{"num_hidden_layers": 9, "hidden_size": 160, "n_experts": 128, "experts_per_token": 8, "d_expert": 64, "d_shared_expert": 0, "hidden_act": "tanh_gelu", "moe_layers": [1, 3, 5, 7], "router_score": "sigmoid", "normalize_top_k": false, "routed_scale": 0.707, "balance_loss": 0.000113, "balance_bias": true, "router_noise": 0.1, "init_std_router": 0.00915, "lr_router": 0.000746, "vocab_size": 8192, "norm": "layernorm", "norm_eps": 1e-05, "tie_word_embeddings": false, "optimizer": "laprop", "learning_rate": 0.00201, "beta1": 0.9, "beta2": 0.99, "max_grad_norm": 1.0, "batch_tokens": 131072, "max_seq_len": 1024, "train_tokens": 510200000, "max_steps": 3893, "dataset": "wikipedia_en"}
Below are experts of layer 3 (counted from 0) of a mixture-of-experts language model. Rows are named down (a neuron's output weights, with its number) and show model dimensions 0-159. Each number is 128 + 32 x the weight over its row's rms, rounded and kept within 0 to 255. Numbers have three digits each.
Before each expert's rows: a language model's description of what the expert responds to. This comes from a sample of Wikipedia text that the model never trained on.

# expert 34
What it handles: Finite forms of be and have after a subject or clause start, such as was, is, were, has, had, been.
down0:160090159174073176099162178142153115095161142116125146117162130156184112153146120125127151116119147149126143120152159119127103132215139130118150112103174132122044136059116122143144075122088105149179157102078134120147165189106071126116116098075059124132090179089074129143125093057070102183141128134078114137114175133128170158128140129089113015174112190133171126097111157125074177135132174105163140088134146120125133116136108174104066108125092132161094137155139140126115140130110151

# expert 6
What it handles: First tokens after a line break, list dash or table pipe, such as Full name, September 29, plus demonstratives like this, there, same.
down0:119112115180094117110147122131096088194140143104182194127138186117110120155154127094156143157139128164118111108104102136135141177073133118134150199183108198156134099155098069177120110100168174173122085188119154135111132136002175099169196132087119106075132121095088128143074137104103097053147153145122158076078139108120179108156106148141107120111119153137158108123152095147156125125164109052103094136150149136103084149108137095096130111131154155127092128131142100141150184149108080

# expert 30
What it handles: Past-tense verbs and participles after he, was or were in biographies, such as had, made, released, adopted, reached, returned.
down0:138164191143097112076110150120088092157172116123145139118107160129117152132116121119169118132140162179087109153112114100162108166141104141100117210105146175144090056143174105162175141152112108103048156125088166153152074130115060141071080108176144086169116132140115083133150095152204122150125061104103115118142128140136152108132154141057067145129166087135159083100116111168125069121193120095157154122132150182153140175117123113116099142132138118123152127099123174159159048131204158

# expert 24
What it handles: Temporal words like on, after, during, when, before starting date phrases, plus final -y in words like recovery, exploratory.
down0:160100148136149164108186177112110118105108172124113049075093191131105098115127160186136086112141096124130105126150116149133103140156104174181098102112121101114093115134190149130123076126117110146166146117122025108126128144164144163162116138117157144192100095112131165118091080117150140073196149117099113157165092127132131168121126096077133157114069166162120126100139169125161181153042120087136144180144102183167180074132146136077126091123174136098141073055123144108146156102099131

# expert 21
What it handles: Suffix pieces finishing a word after a prefix stem (compete-nt, perspecti-ve, over-ru-led, winter-ly), plus the preposition of after nouns.
down0:114136143116147157132098075209119133144149120145142103091093144095102162100051142072114091134149166158134096133200143111102101145120192095168137147098116126130152091147097165122121160158127160084137085165127136078095093135143137093152098211117136127101115174122060171120101105096082132063142159123066135155071177103166150119095157103115126143073117062088158138170181125099079145133127110133150083125101136116199129081169155130153118207136128148151118107109144140160119147165198154

# expert 33
What it handles: Time and life-event words in biographies, such as years, died, wrote, returned, career, plus years, dates and sentence-final periods.
down0:116149099138158116089105146095092117155093156114140083212156156165080150094182163092090073185104120142187116111108083155071111104126113168189169114205137089190125131164169047072110105091175126185115144100132069122104103107130159150104163145147128150124135084148159127112100150176119132131171139116134119129172179099151127156166169111125098184120137127102089130151097114102081122086139164152147123100090139132154125114126155115124157090101176035120103160110106115090151171104177127

# expert 40
What it handles: Place and institution nouns ending a name, such as United Kingdom, Puerto Rico, University, County, and country, Cup, years.
down0:079141142090110106127091104133160084165140157140101149080133165136138139107110094140200140108136158091141110093156113148082120083121162140132122147161131118165191109156144132149115117040135174184175137109125169103173118105059082065161049188117150143130154097090126119071169100165133163126178152131126145066147102082083130078104188153072078112113135126135070072113124123170169121129203157113126155135130125128124176104182140084126160129089155109152124130135101105170077126120169135

# expert 54
What it handles: Field labels and first cells in infoboxes, tables and numbered lists, such as Coordinates, Born, Career, Turnout, Preceded by.
down0:152207135088111151169141159161146112100131148127085112125159114077115126081130205223171171204100085116108154176117125118124107134166101144147163129105094145072087097117172101061117193119148129128103099183076150117115107131155104111185105159191111121164134094120174126164152154113074120157148176132087135088097096107128117126188091119117141147109115114109156118135092137130092124148151074124137131131114141071119159122139162155155097070189054090175123096072123130103149129082124125